config.yaml
d_expert: 224
router_score: "sigmoid"
lr_router: 0.00202
batch_tokens: 131072
train_tokens: 917500000
dataset: "wikipedia_en"
Below are experts of layer 4 (counted from 0) of a mixture-of-experts language model. Rows are named router (the router's row for the expert), up (a neuron's input weights, with its number) and show model dimensions 0-191. Each number is 128 + 24 x the weight over its row's rms, rounded and kept within 0 to 255. Numbers have three digits each.
Before each expert's rows: a language model's description of what the expert responds to. This comes from a sample of Wikipedia text that the model never trained on.

# expert 58
Description: Periods and closing parentheses ending lines or cells, Thai-script bytes, and numbers or words beginning table rows after a line break.
router:109142174121109140117137139130132140134147094117166125142122089128107172149153096110115150156112136130131160142117134145131131134126174102147128128132099098143138157172163119153124146113130099157143075127130115117114122175098100151160198157147116119111141090169097146148205125125127103106135094132111114140096113146115103168152132160108141129185148154138101142141121132123096073137148085147110137107103137137124072161136130119121152165100132136113108140145116159145087139113147103101141097172121169145135158148155150158131134139164123136180127127122160116135103159101167110133
up0:107138107121081138125146138179123145137084154096103118157154155146121116120140132103120139158153114137121140154154158165132113113134103145136120152138140153114105108113129091151103142119113117152113132104148125138097143110132149139077146112143137144152121162131129126185154141105093145100158167141139096079059115056143127129131091136131156119120119141178117171096170131106137132111102117137105133154135157119107134153137138098107093142150167114117117159095092119168156114141152119170195141136143121129125112147175132108088107123086123088132160143124153107113134116086095146098
up1:140119164141166144140115156127160130135169127110151111164143135128114167135116103111120118191084184149145116119138151127147116138153150112116140103140110178150108100108118133154086131163120122144146124116155109131158129128098110102120120170201133147187128109103156127101144153088148119111124142084151125184115131141144122087105113149108163129139139110144110125131151149105132127157106123156148107117130120082164131153104100112108147177162142173129128116110110137115101119101096121112128117126071132153123082081142123162089164109166154149125165151126155101139132135126156099139
up2:103162158157147098130128176135184115103116147129121138101146112121137091104135101103084093166120191141139130147124147128129144131136124128156140126107106147142107135140136094123132108130114084130147129137102142145075134141091109114105084127135125125139130111164172095114164100164138151145159136120161164117150140107154121160111145064158136102118100119139131146140077119105127117102104148149118156099105143161073081134158086110154106106137110129155136151154157135119092117150119146143141152123137147141110129091113120122122163135065115116178150136127134157125102110116128118052
up3:151108175154119137155157122117128136138151101163143132135138085158092114153143087138102135137145120143128159116099138140129089122126168135166129083154138090166128135131134128179161127143098164147141154096174129085130165094099108164148119148101158143167158146096118086123110144098131101155132110164140120092112118123111102132132085152148152143106110127109131096128141138165123118158116135126118129158142170131154139159101139169134149156144106125102085101066170135132121127117111111130067096131170147125132166117116114119099131161107105149127123115182133123103151106096110138089
up4:146123145076121111166143118116112124117153107127096155121075104108099117139157130144128117114094143139132131152128098141169074171151124141102153131091118143118132115138106132118162138093151151151183124136117131119162156162110095133111096140136121102137087178132124085087105124099122146134114125093152153157145158151137132124075125132155194137125073114150098146116102147149112124120081154132100172101165126092127145137170145147127122134154166157145127112140132122144140139106143100140167104107100158125156167123109109148101116136120163192137154145151093108117117124122141086138
up5:176124159112153105141200114155158124144093095193123111168101076094119125119104145154154106138159143137115121131116169174127147082137129131135117126146128132169142192121135132151124115137145157121132092081113131145154137165140178141091141126159089129112164091138074112143122134125139111167122081140133131138134088140113078115131114117099103149128090143142119161107137127136115125164137144167116118122118094151138125116137106064146124134111118173087104137121132162139162130114171120106179127115135144124125136144139133117132132109109105116142115136112117182139106130131151106142
up6:127151161138165137093161167148115119113098145147147138139133139109121132117117165161129085116115094128116132118113137133111145132115162106106109119141119114104109143133105144153138152070157139097107154113080144119139099102141154142150143097129099133214151126101116130109121122100113153068107186097142118144154103145113138163137125101112113151110076116147134146129145098114096115138128111099148142121091138081129122097109148131129130143162152097096126126133108059143148127188116128101134161152180100094132107176129111143088088132114128104168141119104118117103160148152123118119
up7:133157164141141131065155146130149117127104131175162140126090140148123123108104094133104143103124084131136124146158138104110142163145130135086131123091105138127147083168148112103111109138112119132105098115151160146103162139119088105125132171132126096133145094126133133148173130120171126095132110143135124154070192119131117134112124124172126127178126129124123157102132069096133126162104130162134157139138121144131128171176138105109097102082124139124162139165157078169145140149162151148098101138090152135126122071124119147112098097143122183133141127105135132144114123112134153140
up8:116163166138156103109159142128122137140142132128138066147158144138108111174167150140149143148113151132102077118126130101134159133162134116119136174142133175128105134127098093149144132149157096122137178080165165171133130114122115186132122143156144088122165112126150111132112141133116140112111115097109131123104099113133116122141096129084086119119165134110146148116160144105154171091132118109087129136165107109122117124147134127100130095112129116150167123189115119148109141128106151106122136106138113122130115122083097077132159118130130112187079112152103122078163092122154144094
up9:089139166107160157105133131113124176101143104145154143111100137086128109153077155114128143101116129126155165190126096150120143153144121176135127115114127155124117148131188130143114162125133143138130081105156121132151131138152170116097139145161148154168161128152104121154115171107121103117111097108104098112134162090136080177150090144130158121137114150136137151130100113127180127126155125119099138115139118097125133121098163128145152135173145122133117149148136120160107154114119093070118139173101115106115137166066136112135106089126126113118114166151109115132148082145112151122
up10:181114141109165141118122172114130091173145153125133154101132128128135141106148110111089090138095132094095132119119121124161167115170122140125156129136132157164129129113127083139198131112131131139097145173124168165124118145111106112139141150155110134156131112164102178123121126120133128117132127100120129096094124163130156122146115137091121105124116085132129161149062128103133104099123144122132133119125099139122110177127100168075161097132129155139147103141130116125162141142125138133142109137195125173099147115132121115107104086109095179117119151130118084106099177074116122134
up11:127154101107088110088128157135085135120125169140124099125135128123144149112119116100110088152131119140144143139146128141151130086139162134104110120154132186132110103143155138104083100097137152127107108128162132138108154090123131136121116069086143166139115137130144160141116155106092134155168134117176124095117154167141114195120100145114128149134070119150121066093132122114112126092120122138155138079113114106123173122110120123118176125091134122147099102152116140159126116116132123080123099088122123113137145175138126106120127164122125138186113163125168122089149121105170097118
up12:157159159163117118119140159152121114161144134099132176170139143109121121115121129112114134093141090136146099150177131150138141113139129074109127183112154164138104105146119116124141148109083130085138083121133103123119093138060141116119119130086149132125114143138147126118067131139166098177101152194129139152166131114191121094107133135130130139118088127096126144152152137127135117133134124118167129135121115119094145177137113092081140093082117127104099159103151181130145113119126130118126150157128130117154125156097157098129113154158114122088138120119142161120087151130139121145
up13:149094129098090190121110133157140113131126145147119172152117153165105121132166104116109093179126172151124113142078140159111135118169093121105131131104136121110134093108099187105102114134122110159126178121088116156115086151148143151135118144103139137148134108151101163132149098144158123137118160109122131162091106176152137083128108099144103148137130143129099126150141144151139172117139134133148111119149124149077109128119109078124132144127098143117108106102160109111118094125180155133200126125121144158132141139147148125134118097125115114115153156144106122158117156099166175092
up14:131095170124127097154094077125150152090153090101152126154092130103144135109167135140121155101152134123123142103147150087108109205179144166111154127091150124166141114139127118122113133134100128085110121146138118077137113128115146116109121139112125123077117187130142137103137130115116134142108121096131119133136103124143129139123104147151120125149131131069107128137138165120152108145076121114110156187115122145162143109131156174119123147138175143155144118092109104074169162164116133160099120151086116135119159116112125146128126126147134178131126127169160131165121166128157127156
up15:106100113106128152102146122115138133147144097124152114131140177137109084137081159135161109105195096116102109137121131174122142138135137135159115119112092186097119148129134130163090125113142105176126123122155126103172128117176134114127142075073147115114113165152099134126139158112120108149137122097096116149133146111138106134112142132106136155126107153159144109097113143098153128112116140125158072110186094153093090123120135108138139109159131070140171146147143142136110152096139157116147127146111131110151121144088080107102108120141109105139153151167171123150153120113097126089